config.yaml
moe_layers: [2, 3, 4, 5, 6, 7]
balance_loss: 0.000818
vocab_size: 24972
norm_eps: 1e-05
dataset: "wikipedia_en"
Below are experts of layer 4 (counted from 0) of a mixture-of-experts language model. Rows are named router (the router's row for the expert), gate (a neuron's input weights, with its number), up (a neuron's input weights, with its number) and show model dimensions 0-191. Each number is 128 + 32 x the weight over its row's rms, rounded and kept within 0 to 255.
Before each expert's rows: "comes after" lists some tokens at least twice as common just before its tokens as in all text. This comes from a sample of Wikipedia text that the model never trained on. Tokens count by the router's weight.

# expert 38
comes after: "\n", " |\n", ".\n\n", ")\n", ")", " |\n\n"
router [ 99 128 111  70 179 139 121 107 175  86 144 131  98  66 126 133  40 141 119 131 151 146  88 109 211 157 146 156 130 143 181  89 149 126 147  99 144 177 143 114 127 185  58 138  86  92  78 155 147 147 105 118 119 206 144 170 132 126 145 179 124  59 169 152 123 139 148 132 149 132  93 148 159 123 119 126 118 121 105 106 118 124 156 142 161 189 121  84 161  41 156 112  98 136  80 175 114  75  57 158 170 108  66 125 181 144 120 130 151 132 169 172 183  95 105 145 155 142 107  80 118 106 172 115 104  63 183 108 126 156 153 153 145  89 182  85 138 141 102 106 138 144 135 170  77 155 111 181  88 152 106 153 112 152  89 123 133 162 121 162 126 136  96 117 143 140 149 110 147 103 154 119 115 126  81 118 139  98 124 142 120 179 122 115 105  56 107 131 108  73 119 124]
gate2 [166 126 122 112 209 113 126  97 120 139 128  81  74 102 104 138 145  96 122  87 121 143 134 125 156 155 132 115  99 143 141 108 108 132 183  95 120 158 155 105 163 180 132 109 148 124 128  98  79 175 100 150 152 109 154  84 164  90 131 128 209 165 115 158 144 173 106  96 128 144 109  79 120 155 117 147  62 107 154 144 124 122 100  79 129 115  89 138 181 141 130 165 162 157 129 161 125 123 113 160  88 157 144 159 116 134 165 143  54  71 115 151 133 117  63  78 125  21 113 103  92  98 150 198 132 184 188  77  62  82 115  90 133 118 147 114 106  93 180 115 147 106 117 128 128 105  84 160 115 126  86 107 129 120  74 100 146 133 131 177 164 145 148 148 104 127 156 112 159  99 217 129 113 151 106 175 146  52  80 110 186 150 149  99 144 135 133  92 124 135 157  90]
up2 [140 110 189 139 111  71 152 184 175 125 131 140 141 185 150 128 144 147 139 118 136 161 109 115  89 141 127 117  78 150 124 113 130 121 115 161 185 148 139 173  89  82 124 177 230 153 149 169 110 166  97  88 109 167 186 117 151 152 131 154  71  81 124 140  92  90 111 135 107 150 105  73 108 199 176  99 153 113 138 142  96 122 103 180 130 103 136 156 124 186 114 179 146  94 156  95 108 178 104  96 161 164 149 107 124  99  39  83 178 217 117 120 154 143 135 138  90 168 133 186 165 150 162 107 135  96 127 170 154  85  85 198 134 167 119 195  87 176  84 133 147 109 138 135 165 115 132 157 172  95 142 137 144 112 144 189 113  93  85  76 105 129 178 132 151 124 146 129 112 127 120 130 136 144 161 123 116 123 179 137 107 145 121 129  73 141 142 125 132  99 109 133]

# expert 15
comes after: "-", "\n\n", "==", ":", "\n", " •"
router [188 149 155  71 108 101 145 148 131 100  73  88 123  87 127  83 151  91 156 140 172 191  98 149 178 170 101 141 128 137 110 138  88 147 134 121  73 130 153  82 116 159  85  97 117 110 182 149  96 146 150 100 159  99 122  86 156 178 123 185 146 114 123 103 168 158 190  36 145 113  75  87 147 142 119 151 105 118 135  96 101 129 153 106 168 124 141  65 209  97  74 116  54  90 105 105 141 121  83 164 138 137 127 147 102 119 125 134 141 120 122 167 164 180 117 108 124 154 136 100 114 105 193 115  72  69 132  83 124 174 175 133 126 136 148  94 133 144 166 172 158 135 147  98 125 156 102 141 166 116 113 154 138 115  36 116 138 153  73 146 120 196 130 116 107 136 123 154 111 150 110 112 118 120 151 124  92 103 137  72 134 109 182 121 102  86  69  98  64 133 131 152]
gate1 [163 176 162 134 124 137 101  98 114  90 113 117 136  96 128 129 103 154 232  77 203 148 122 141 151 106 143 167 149 158 100 121 103  77 141 157 103 163 160 120 173 160 143 111 122 137 142 101 142 172 138  49 158 147 123  37 106 160 114 135 118  91 132 129 163 146 155 120  91 151 151 137 130 108  65  96 111 109 141  78 231 175 141 106 148 186 204  88 136 117 188 150 150 155 132  89 100 122  92 179 129 180 112 102 148 119 165 103 167 165 118 144 135 167 139 149 111 105  94 121 129 152 156 150 115 147  93 129 133 161 137  95  94 105 121 129  96 162 153 147 146 171 155  99 108 135 133 115 144 113 167  68 111 112  65 108 144 130 121 148  88 134  93 155 148 123 138 183  48 117 149 103 102 135  88 130 144 108 104 156 171 111 121  54 140 162 121 112  44  76 134 113]
up1 [116  81  93 109 120  97 170  98 190 147 141 119  82 130 149 167 138 106  83 172 101  71 137 127 174 128 188 149 127  75 150 136 133 193 118  81 121  81 101 164 122 126 126 101 149 108 102 152 118  93 106 147  82 134 137 187 113 107 172 129  94 157 131 208  78 123  78 164 142 110 130 169 123 123 197 147 120 133 148 162  91 155 106  94  57  51  40 162 135 141  95 139 110 105 105 142  93 131 165  96 166 136 118 120 114 159 110 145 129 152 173 116 155 145 135 134  87 171 136 127 109  82 161 105 129  89 164 119 113 120 177 119 142 140 127  93 153  77 118  64 105  95 130 154 108 125 165 133 117 124  93 197  98 158 157 100  61 120 108 108 155 132 123 145  84 117 156  81 183 134 108 142 148 149 147 152 166 106 124  99 111 133 103 191 140 114 145 135 236 192 110 110]

# expert 120
comes after: " |", " ", "0", ";", "1", "2"
router [161 156 145  86 187 171 104 124 122  67 116 134 175  90 137 136  44  92 150 211 105 167 112 130 177 134  84 191 124 134 151  85 154 121 153 116 144  87 162 120 107 145 104 177 121 166 164 176 159 111 115 165  99 154 137 122 115  94 121 115 124 131  93 118 138 102 165 136 124  92 135 138 178 119 127 134 143 160 155 128 127 123  91 107 136 137 154  80 183 111  75 124  57 141  80 148 125  83 130 185  72 105 168 142 105 127 190 168 131 129 103  99 148 166 165 124  88 178  95 161 105 100 142  70  89 120 143 144 160  86 142 162 139  87 169 146 115 161 140 188 103 174 164 135 137  83 104 202  90 140  89 157 168  77 143  87  94 107  96 111 135 141  72  79 147 138 134  91  75  99 161 171 120 118 132 157  64  91 117 132 135 163 133 119 145 109 130  60 130  97 106 100]
gate0 [123 158 134 150 139 190  88 126 117 157 120 167 155 109 143 133 108 117 152 168 147 143  71 172 161 177  80 140 157 110 100  96 162 129 116 167  98 141  84 158  82  81 117 115 100 113 153 100 124 103 155 127 128 127  54  97 106 100 161 144 150 119 153 195 125 138 100 140 190 155  93 157 207  58 108 136 166 169 154  90 122 130 119 128 134 123 189 116 148 100  45 193 129 121 110  88 116 132 105  98 113 108 123 118 136 163  98 152  88 130 128 111 151 114 137 134 110 156 133 181 171 149  86 159 186 104 155 140 120 128 131 193  96 111 121 139 165 118 127 132 114 183 101  72 130 153 116 104 120  88 119 188 142  91 139 138 113  69  63 120 148 116 129 112 172  93 164 113  98  90 124 120 106 121 134  58 113  68 153  75  81 184 111 129 193 154 131 174  88  73 165 190]
up0 [160 176 100 152 181 126  91  71 151  85 132 201 156  94 184 107  99 120 149 150 126  42  78  65  95 101 198 122 161  85  85 180 116  66 132  83 164 137 177 154 112 101 168 119 129 115 126 153 145 171 120 114 109 112 140  80  98 110 155 133 120 140 186 133  72 183 142  49 153 125 110 127 141  87 144 173 161  99 144 140 175 145 134 174  96 152 122 118  97 135  83 143  65 150 105 143 127 150 117 125 124 100 116 153 136 145 149 170 135 156  68 121 161 104  88 161  99 123 108 157  92 161  93 129 133  91 131 102 180  95 102 103  89 162 156 111 100 137 163  96 114 186 141 111  92 122 160 139 157 128 125 110 106 118 174 105  93 131 121  77 155  94 117 157  58 126 134 137  90 118 176 138 174 119 166 120  67 152  95 131  83 107 115  78 161 110 126 175 121  80 135  90]

# expert 69
comes after: " of", " in", " to", " with", " for", " by"
router [ 96 101 147 119 129 164  89 129 184  82 120  82 140  88  81 125  17  49 108 152 111 182 150 116 156  90 127 123 167  92 105  94 129 110 114 104 113 149 114 145 128 152 102  89 124 185 130 154 125 162 156  79 129 110 109 116 123 177  78 154 178 129 184 124 209  87 158 118 151 160 112 102 161 144 120 144 105 120  93 183 169 136 146 117 111 184 120 134 145 165 122 134  91 132 141 125 108  69  56 152 125  86  81 123 172 154 150 151 105 132 145 175 128 129 160  88 125 172 158 127  97 154 136 118 114  97 108 129  92 102 124 111 171 102 143 116 111 152 105 144 194 146 148 163 101 101  65 159 147 112  78 132 165 122 119 161 106 162 133 175 149 174  56 135 176 139  79 140 142 136 145 180 117 121 152  82  40 101 121 143 127  75 147 160 168  94 123 111  74 112  98 139]
gate0 [188  81 145 145  88 130 113 182 210 107 142 132  85 151 176 114 107 107  84 145  79 103 147  79 202  98 141 164 107  86 184 175 149 178 156  78 234 132 116 105 112 124 109 111 142 155 111 132 142 138 123 161 148 106 151 112  96 102 112 162  97 120  99 123 128 136 120 135 112 157 119 134 141 150 107 139 157 144 154 152 126  86 140  86 108 163 120 119  84 133 194 151 167  89  77 162 130 136  83 124 128 161 150 142 166 190 120 137 127 166 181 163 140 135 112 161 170  93 127 138 139 180 107 185 143 135 153 172  85 166 178 139 138 152  96  70 128 162 126 123 183 163 155 108 177  86  93 195 109 137 143 142 133  63 108 133 170 148 100 105 134 108 107 101 128  76 107 140 117 116 124  78 148  77 172 131 105 118 116 151 118 105 151 111  98 222 159 188 133 108 132 167]
up0 [200 159 185 144 135 100  77 130 125 101 144 147  83  89 221  83 149 105 166 124 130 139 108  99  98  90 173 109  96 164 183 114 133 108  93 104 163 134 142  93 140  75 130 120 147 140 130  87 127 123 144 148 134  99  79 106 124 114  83 205 158 104 172 179  83  96  78 151  99 155 112 125  85 180 153  97  89 127  80 138  84 143  95  98  97 143 141 117 135 137 122 161 149 166  74  77 102 184 100 116 130 108 138 185 174 100  75 138  83 176 115 192 102 145 101 174  65  97 130 140 115 122  99 104 150 122 130 140 159 103 104 162 140  97 151  95 190 117 124  88  79 115 157 129 114 104 123 125 118 102  64 148 119 162 109 117 146 192 130 109 145 104 155 133 135 140 210 120 171 193 149 127 167 143 142 132 147 159  86 146 149  92 164 133 139 178 133 182 116 137 145 170]

# expert 199
comes after: ".", " of", ",", " with", " on", " to"
router [123 126 144 110 132  82 153 153 116  93 149 155 117  65 146 139  63 117 112 136 136  76 137 103 168 122 118 129 110  83 110 100 179 152 121 109  99 166 144 104 116 128 107 138 112 137 132 109 130 151 149  95 139 124 230 150  91 138 114 131 134 144 160 107 128 129 162  80 151 127  66 168 171 131  98 190  64  80 147 143 176  86 131  88 141 179  97  74 171 120  90 169 141 124 105 149 116  63 134 166 174 133 115 168 170 166 108 128 175 116 126 153 116 195 125 119 137 190 154 144 112 108 138 140 121 129 165 137 157 135 141  77 153 109 158  97 151  76 167 146 241 158 168 144 151 154 114 181 152  87  94 166 123  76  81 157 109 187 124 126 130 177  81 170 143 156 153 108 123 116  85 146 133 119 135  69  60 118 142  85 105  99 174 125 149  78 122 153 102  80 156 126]
gate0 [108 144  64  73 140 102 106 125 163 120 146  99 136  95 157 120 117 172  93 126 133 137 178 117 119 197  63 152 132 138 101 123 151  79 140 113 100 131 124  90 123 104 144 122 109 113 106  59 116 109 153 124 114  95 145 173 100 148  31 163 102 138  73 193  83 101 146 149 173 160 133 183 224 147  77  89 105 113  93 150 155 102  87  85 154 150  94 150 141 111 133 142 102 126 133 137  46  68 153  91 130 156 157  98 111 128 121 166 130 149 156  94 133 127 174 139 166 116 149  96 171 154 114 111 126 127  78 119 139 127 156 165 117 117 136 142 164 132  80 100 149 163 142  58 167 145  96 102  52 102 192 130 124 133 138 145 137 149 166 106 178 153 144 118 121  89 166 110 125 137 137  92 120  93 103 155 118 110 140 225  82  96 183 143 130 115  97 117 134  67 128  85]
up0 [136 178  81  95 118 103 145 111 115 131 124 105 131  86 178 115  73 126  98 147 102  80 128 159 141 119 108 157 133  95 106 100 111 143 202 113 113 145 134 111 132 128  95 136 142 124 123 108  81 115 113 106  94  94 152 159  60 122  83 193 120 141  59 169 121  84 127  87 181  95 124 132 171 153 133 127 115 133  82  93 130 101  98  94  98 118  97  92 154 136 138 151 126  76 120 166  65  86 178  31 163 105 163 107 119 125 175 160 112 133 121  63 147 189 162 120 159 131 167 104 147 101  83 139 110 109 143  80 151 127 149 113 156 128 102 159 148 121 116  72 169 172  74 112 215 125  68 134 112 135 109 124 144 102 115  96  77 169 166  72 105 153  83 156 130 145 190  86 114 190 150  86 124 157  83 123  75  98 143 192  79 162 137 128 136 126 140 141 129  90 124 132]

# expert 39
comes after: " |\n", "\n", ")\n", ")", ".\n", "===\n\n"
router [100 130  90  72 132 138 112 155 190  80  82 117 151 122 124  95  70  73 167 209 136  94 123 127 214  96 121 179 169 134 157 112 126 114 101 133 143 141 124  85 114 186  87 127  63 153 130 139 129 140 104 154 127 138 111 151 151 115  96 150 133 128 206 131 176 121 111 123 147 135  99 166 174 148 111 127 133 116  98  80  85 142 129 125 137 113 149  76 186  98 114 110 120  96 131 143 153  77  58 125 103 100  91 103 146 133 149  83 112 102 154 118 141 153 155 168 167 164 125 119 112 156 158 122  71  63 131  49 139 175 166 109 133 127 179 127 142 108 157 174 157  74 123  94 134 149 107 116 110 134  95 164 150 149 182 110 121 172 129 184  81 111  95 147 167 135 106 155  95 130 140 120  80 133 107  35 111  77 103 111 138 112 148 123 148  31  82 145 128 148 131 119]
gate2 [166 115 102  77 189 119 110 121  86  52  99 151 183 161 118 150 192 108 147 158  62 181 117  62 158 111 130  97 120  92 151 125 118 197 128 108 138 153  91 136 147  79 142 167 133 139  93 168 139 151  89  96 132 110 117 133 140 159 137 181 153 103 174 144  83 124  95  72 109  97  99 103 151  64 151 121 123 163 152 102 135 135  94 132 139 131 167 100 175 143 103 163  86 112 158 118  81 121 111 188 183  97 102 207 120 114  61  98 132  63 106  62 155 149 134  91 111 169 136 139 124 156 118 160 130 158  93  71 195 110 129 119 106 141 119 122 137 147  98 142 156 146 110 130  89  95  75 144 135 162 134 155 122 176  64  96 108 185 124 135 116 148 157 165 170 143 124  97 132  56 168 127 158 156 134 134  86 165 138 140 129 134 139 171 152 118 132 148 162 161 120  61]
up2 [137 162 136 173  94 163 163 125 114 191 172 128 108 112  78 111  70 132 105 123 188  91 129 126 104 155 107 160 126 115  74 152  91 119 141 207 144 176 156 106  88 152 123 147 139  94 150  97  68 119 121 207  73 136 187 114 118 100 173  81 105  55 161 115 139 157 119 147 160 137  81 172 128 165  51 142 140 132 126 150 139 183 110 139 152 149  77  92 127 133 104  94 100  97  62 157 162 100 116 141  81 136 127 121 127  99 106 116 118 157 124 111 106 149  82  59 111 152 166 113 153 106 153 134 103 141 135 199  60 104 102 135 163 113  97 112 109  83 168  99 135 123 158  96 126 105 210 134 129 117 112  89 147 115 119 129 113  80 128 134  62 152  96  83 143 166 124  95 110 183 117 129  87 111 173 143 152 149 173 142  73 158 130  76 119 162 109 111 115 145 162 174]

# expert 200
comes after: "==", "0", "6", "-", "2", "3"
router [178 171 168 146  98 143 159 115 161  88 110 105 101  89 125  98 126 135 127 110  80 187  96  89 135 105 109 141  85 155 179 121 130 115 103 124 141 124 112  69  92 177 145 132 155 138  92 136 100 132 115 135 183 152 124  84 169 125 126 166 116 112 180 100 123 118 118  54 187 137 136 130 164 126 112 136  58 153 169  95 139 153  87 115 129 141 146  93 159  96 136 145 124 117 104 140  74 141  79 169 150 142 130 172  78 134 149 177 109 136 121 199 135 119 147 152  92 130  98 195 131 141 162  68 138  95 141 120 129 140 139  53 127 103 189 124 182 187 137 182 177 162 162 149 128 106 141 198 100 140 133 124 162 136 130 101 155 141  53 152 141 164  88 152 150  97  96 149 125 176  85  75 111 143 153  87  70  46 131  96 132 168 198 100 108 122  79 139  94 120  96 128]
gate0 [149 113 108 182  76 117 145 156 169  82 179 106 103 118 163 144 112 142 113  80 105 184 118 123 127 115 144 117 104 138 116 137 147 160 143 111 127  65 132  89 113 183 144 136 118 137  95 209  99 131  91 117 142 153 112 164 165 167 107 137 118 122 192  90  65  94 140  84 134 143  49 156 157 162 130 101 130 202 131 160  97  75 117 100 158 138 131 123 150 123 105 115 134  73 171 105  69 147 149 158 183 114 131 119  54 138 109 153 125 107 136 135  98 145 137  91  92 129 138 161 136 165 173 104 141 133 156 135  62 174 157  83 105 112 135 133  99 165 100 126 140 111  73 109 182 162 174 197  75 120 171 121 140  75 162 145 158  98 134 172 136 179 150 124 119 120  97 140 128 103  56 127 162 170 159  65  58  79 178 178 125 174 141 149  94 143 117 155 121 113 134 130]
up0 [142 119  95  58 101 114 114 141 111  83 106 148 102 150 129 131 141 180 147 129 138 130 158 135 147 139 109 115  97 119 131 170 136  87 115  85 143 151 135 151  90 165 180  96 153 116 118 143 151 143 114 110  82  37  89  43  99 128 187 148  85  88  80 144 122 119  99 132 124 197 125 149 136  94 226  98 124 130 145 175 149 153 113 137 152 106 176 156 132 118 142 174 105 128  65  96 133 204 110 102  64 117 112 139 172 139  73 167 136 139 164 127 122 117 105 170 140 120 162 116 150 137 135 132 137 167 103 130 120 147 120 145  90  95 135 117 179  79 104  78 127 169 137  68 113 120 126 106 166 145 213 137  89 158 115 136  72 187  93  99 144  89 105  96  96 180 149 102  97 147 110 118 190 108 138 146  98 140 181 137 140  75 117  77  52 149 120 132  95 176 109 118]

# expert 173
comes after: ".", " of", ",", " the", " with", " and"
router [117 163 141  56 122 130 162 123 149 116 153  83  73  96 128  94 126  92 120 134 111 100 146 171 112 141 144 139 157 117 167  94 139 146  41 115 127 144 123  91 108 101  90 127 112 150 118 160 104 123 136 106  87 138 173 155 178 132 142 122 131 152 187 129 195  85 153  59 128 183 136  75 155 158 161 141 121 128 109 137 204 106 149 150 115 150 139  62 163 104 127 178  70 150 121 172 156  75 132 103 131 126  82 151 174 125 155 165 141 116 178 144 135 167 178 138  96 182 119 117 136 114 124 132 162  80  97  64 124 143 165 109 150 137 156 115 175 103 169 140 136 113 141 112 141 145  78 195  57 172 107 150 133  94 114 130 126 123 115 155 151 204 148 171 113 125 110 100  90  87 164 166 144 103 129  68 103 125 191 163  99 109 130 108 190  77 131 129 104  78 130  53]
gate0 [122  76 109  90  93 114 125 156 150 121 125 131 136 105 114 145 104 193 164 129 130 108 125  95  83 113  58 136  92 120 171  99 137 128 170 166 142 151 124 165 103 127  82 119 145  84 110 177 104 122 132 158 156 136 125 131 138 111 164 108 157  95 155  67  75  85 187 135 141 197 114 169 144 188 150 132  80  44 175  99 140 108 138 152 120 190 147 188 175 108 144 144 122 159 118 171 114 184  92 141 140 131 137  76 146 114 159 150 146 134 134 143  94 183 129 111 122 109 218  96 113 144 250 135 133 144  82 152 136 135 130 141 117 140 194  74  86  98 104 125 110 129 137 130 104 128 179 167 128 112 103 126  92  66 123 171 160 152 131  75 103 173 124  83 111  92 181 149 142 142 128 101 137 189 124 159 186 158 160 143 135 130 170 148  95 113 128 174 126 117 154 142]
up0 [143 177 139 127 162  92 198 160  70  84 124 122 165 131  86  97 183 139 158  75 141 148 183 125 137  94 110 155 103 117  99 117  94 112 181 148 116 138 119  66 104 136  85 138  72  90 135 162  97  98 133 154  96  41 198  89 120  95 142 133 184  37 157  77  70 109 152 140 123  92 140 143 112  94 193  85 115 103  73 109 165 146 126 117 170 161 153 135 141 121 135 171  92 160 100 149  73 113  82 127 121 110 140  61 118 137 134 150 125  83 154 115 145 157 176 147  86 160 117 135 129 127 157 162 165  97 147 117 184 110 103 184 138 113 195 151 113 131 160 143 128 134 175 104  93  90 133 105 119 129 115 141 163 154 145 162 140  89 117  68  95 143 186 122  82 142 137 111 103 145 155 137 148 123 192 117 151 127  88 143 160 128 119 124 117  72 152 161  79 136 115  81]

# expert 36
comes after: "1", "3", "2", "0", "6", "4"
router [133 159 150  81 167 117 146 177 138 112 134  81 162 138 109 160  98 130 171 184  94 207 146 164 109 145 133 137 122 100 157 159 156 147 116  49 109 123 149 152 123 138  93 181 121 152 104 171 128 123 144 150 108 112 150 134 136  90  90 132 124  77 116  63 114 116 100 115 151 169  93 137 149 103  72 145  82 116 173 111 103 113 151 128 137 145 160 113 169  74 107  90  66  85  95 143 130  92 141 177 131 131 135 123 126 131 150 115 136 174  89 149 156 128 157 140 153 199 115 165 160 114 208  85 128  59 176 149 164 106 149 146 113  72 126  74 181 128 112 164 194 182 170 136 171  89 132 153  96 156  93 146  86  31 119 151 123 143 119 158 115 204  86 170 146 133  66 102 155 119 114 121 105  98  95 130 114 120 115 124  79 100  72 139 171 128 120  84 134 134 113 117]
gate1 [102 124 139  98 147  89 138 125 175  55 199 114  76 146 170 122 172 107 110 134 117 114 134  81 164  84 106 115  84  82 156 129 202 118 116 162 127 127 196 161 128 155 104 157 132 169 105 127 145  88 130  97  78 161 130 122 163  98 109 174 126 170 133 101 146  96  89 167 160 141 105  92 106 121 118 194  85 120 199 142 132  70 144 131 208 126 129 147 142  72 138 144 151 109  99 164 160  90 189 163 110 165  97 169 181  87 115 138 111 107 173 153 129 115 104  81 125 117 147 223 152 148 148 141 178 115 140 132 141  92 121 155 124 173 142 135 147 141 132 143 134 123 109 141 177  73 115  79  92 134 137 169 145 106 102 159 133 152 107 138 167 200 162 165 165 143 119 109 156 138  81 138 100 193  90 132 120 128 122 111  73 110 137 182 156 141 152  77 196 123 143 134]
up1 [118  95 141 183 106 141  69 113  45 159 136  98 146 116 130 143 160  91 168 109 108 102  97 110 113 140 149 167 167 110 146 125 124  88 102  74 117 147  87  71  94 102 110 141 187 159  96 161  70  77 122 135  92 121 120  69 124 150 109  89 129  98 105 158 179 159 137 140  85 110  95  87 140 163 119 122 163 136 143 133 125  82 112 112 126  95 130  72  78 142 116  65  92 170  82  96 178 148 126 148 150 108  36 129 160 162 123  80 182 108  75 127  86 129 140  97 127 141 160 130 156 159 145 138 102  72 101 117 104 168  92 150  92 144 158 180 119 106 113 165  91 102  96 151 134 112 143 150 133 102 121 145 136 124 141 145 158 139 129 169  99 182 121  90 107  52 142 126  84 102  94 138 121  58  57 149 139 114 160  91 117 139 152  94 214  93 137 150 192 127 135  86]

# expert 76
comes after: " (", " \"", ".\n\n", "\n\n", "==\n", " =\n\n"
router [139 157 170 104 114 118 127 142 161  97 109 168 109 163 100 113  77 126 167 160 133  86 163  87 168 132 163 166  82  87 135  64 137 127 139  89  80 176  75 118 150 142 124  98 140 136  95 117 156 137  60 132 142 142 133  94  89  86  78 144 134 111 202 147 184 146 185  88 144 106 125 117 152 131 131 131 173 139 105 106 144 127 146 150 165 160 162 144 173 148 109 135  80 110  59 156  70 148 129 172 149  89 139 168 117 139 114 128  88 121  97 148 147 157 146 121 155 153 148 106 145 136 149 108 110 116 131  98 144 153  98  99  97 160 223  99 153 132 193 154 137 113 186 187 145  61 134 130 128 168 142 224 120 160  54 104 172 123  97 144 159 164  82 128 152 127 143  34 108  81 129 139 149 120 123  83 127  75 163 116 115 115  99 122 133 116  86 129 125 130 195 106]
gate0 [140 163 132 112  90  82  70 174  88 140 126  75 109  97 163 160 168 165 116 132  96 116 128 131 117 117 138  91  57  98 131 152 137 151 138 108  66 129 124  96 153 199 112 110 106 132 144  92  80 110 102 181 153 115  71  97 136 151 106 139  69 147 201 108 134 143 119  69 141 175 127 197 102 128 126 145 136  97 148 135 130  99 162 107 115 158 126 154 149 106 127 111 165 150  90  79 117 103 101 158 161 128 149 160 141 172  67 129  98 105 170 158  80 119 174 145 118 109 176 160 155 116 139 135  88 137 103  89 186 155  87 144 158 145  98 129 213 147 159 196 120 137 100 128 117 113  95 170 114 117 100 134 137 139  62 102 168 110 178 160 133 115 164 165 106 138 104 137 167 135  88 158 135 147  88  82 168  82  70  89 184  94 135 118 103 131  79  85 191  93 163  82]
up0 [161 132  96 158 160 136  70 121 145 161 112  96  71 131 153 127 141 136 168 176 130 145 115 138 118 107 130 125 143 138 134 131 137 103 100 131 105 160  56 128 148 164 132 156 149 133 177 142 130 171 130 129 141 125 159 206  89 106  62 101 175 143 131 176 129  80 121 147 183 115  79 138 159  52  79 125 109 166  84 136 133 176 111 132 152 113 140 114  98  73 131  94 110 201 138  72  47 138 159 150  98 150 115 176 167 190 148  91 127 106 125 101 163 118 139  96 141  90  95 161 144 179 141 132 134  98 121 116  48  63 174 171  92 128  68 149 120 109 122 126 163 112 110  90 104  82 150 138 125 121 177 172 133 131 164  95 122 136 150 175 158 103 153 135  72  89 146 143 117  95 152 122 149 136 123 168 122 120 168  97 145 123 170 187 188  91  88 216 120 142 102 102]

# expert 112
comes after: "\n", "-", ")\n", " |\n", "\n\n", ";\n"
router [164 183 140  77 129  89  93 137 134 137  91  93  64  87 142 129 133 123 149 176 155 150  76 156 190 140 103 126 204 119  91  96 110 145 111 102 103 102 115  96 101 155  56  96 115 141 111 141 116 148  92 150 138  89 115 157 174 102  98 150 167 126 110 125 131 172 151  76 121 117 111 145 155 142 125 161  93  69 123 105 117 151 154 135  90  82 129  74 168 120 121  97  56 172  78 151 149  92 114 142 115 128  84 165 134 131 104 159 147 112 155 196 114 151  95  90 150 126 144  91 155 160 184 100  94  34 143 117 187 144 182 162 149 124 165  98 162 132 184 152 171 168 127  90 143 138 102 140 118 126  98 185 128 111  21  83 131 181 136 155 132 165  85 123 125 142  99  88 159 123  91 105 147 146 164 139 144  86 151 117 154 149 167 164 129 111 133 142  67 123 156 132]
gate5 [133 128 197 169  96 121  97 121  84 177 166 102 141 131 129 151 119 128 114 147 140 115 113 152 141 114 169  97 134 121 138 136  88 148 115 146  75 133 167 132 137 129 141  48 121 116 103 126 140 147  74 147 152  85 134 139 131  88 115  37 128 169 161 171  72 125 139 121 136 111 161 186 163  86 143 194  92  79 127  67 167 107 101 137  61 140  22 135 150 114 121 177 117 138 100  64  99  94 117  63 135 174 135 161 113 126 172 113 115 121 147 119 141 156 123 134 175 157 163 119 100 110 177  90 114 120  97 147 156 118 138 106 102 208 124  99 175 147 165  97 160 159  92 185 146 150  66 168  91 104 150  96 145 114  95  74  72 151 130 114 141 116 139 162 105  35 158 132 130 148 133  74 110 162 166 125  99 108 162 134 157 133 140 138 165 110 123 157  98 174 137 123]
up5 [148 129  86 158 161 138 147 107 138 124 135 190 102 138 171 107 137  71  88 125  85 107 114 166 124  97 131 130  80  73 130  97 145 109 167 175 143  90 147  66 126 150 156 148 111  88  75 199 143 200 107 135 105 163 159 126 174 164 112 154 174  61 129  91 141 143 104 167  58  75 118 122 129 114 123 143 108 148 151 132 123 122 175 142 132 135 139 112 151 131 140  82 114  95 159 129 124 131 153 184 134  93 104  73  93 114 151 184 112 133  72 183 147 129 189 186 118  96 130 155 137 117 157 187 101 169  78 127 107  69 166 111 172 126 167 165  62 111  85 115  85  98 156 131  79  73 102  96 168 116 155 134 133 141 139 169 141  64 153 103 127 124 132 139 112 145 150 136  51  96 126 147 147  99 122 124 109  88  99 164  87 156 129  53 152 168 133 169 124 150 147 169]

# expert 243
comes after: " of", " in", " at", " on", " to", " for"
router [113 138 140 103 136 162 120 146 135  86 162 108 120 104 101 117  21  82 150 124  93 122 144 102 155 137  41 136  76 133 151 120 136 140  84 144 106 162  85  98 112 146 100 107 134 176 180 143 137 177 145  71 154 129 169 153 145 124  93  99  67 156 137  79 170 123 160  57 175 176 131 128 194  98 110 176  87 129 129 144 144 144 140 108 138  90 100  66 172  85 146 167 126  86 149 166 133  85  72 133 131  78 116 125 187 154  95 162 182 129 143 150 109 134  95 125 228 179 148 126 124 124 137 128  69 121 150 117  79 120 103 109  91 104 152  98 151 134 149 131 146 161 152 135 134 138 121 126 127 124  81 191 117 118 113 118 100 151 124 157 155 192  95 129 133  89 104 112  94 172 127 115 105 130 131 166  49  74 142 126 125 109 115  98 184 112 163 147 108  59 117 124]
gate0 [105 131  95 190 163 107  98 190 140 169 103  85 172  98 165 117 127 159 108 134  84 111 120 158 157 108  82 132 107  99  64  82 140  92 145 142 141  86 101 144 132  60 105 115 118  85 114 134 117 140 112 148 144 126  89 117 135 114 184 143 135  98  93 104 154 176 156 108 174 127 164 147  71 147 104 112  85 119 121 100 139 182 107 156 110 150  59 178 145 161 132 176  82 125 162  78 148 157 116 107 184  88 208 179  71 115 145 114 105 146 147 113  95 121 173 111 138  86  75 125 123 115 117 118  69 109  54 135 139  81  83 124 121 167 135 112 119  95 141  89 112 120 151  84 113 114 119  87 161 137  43 107 138 121 136  69 137 170 161 137 136 115 141 131 131  98 145 130 193  87 155  75 124 158 137 201  82 168 132 129 108 133  63 151  73 153 181 149 148 140 132 143]
up0 [ 99 159 122  94  96 175 176  94 119 119 113 153  72 161 129 182 176 113 131  94 193 145 136  83  85 146 134  74 142 157 150 171  95 126  60 109 106 142 137 103 168 176 147 153 127 158  98 159 162 112 144 184 132 117 127 136 185 149 140 115 135 122 133 151 112  73 107 129 107 160 108 131 185 132 151 133 194 135 130 141 124  87 145 104 149  97 203 108 111  91 166  71 157 141  97 139 140 111 169 169  88 168  87  94 167 185 104 114 111  75  88 120 198 136  94 142 135 168 194 115 102 124  85 130 173 177 155  76 114 140 155 141 150 158  95 123 170 153 122 136 136 122  89 189 111 129  98 161  87 123 197  69 122 171 106 155 139 121 130 114  50 118 138 155 149 101  96 186  86 146 124 125 123 111 118 111 115 114 160 131 176 111 169 148 195 135  77 117 176 149 128  96]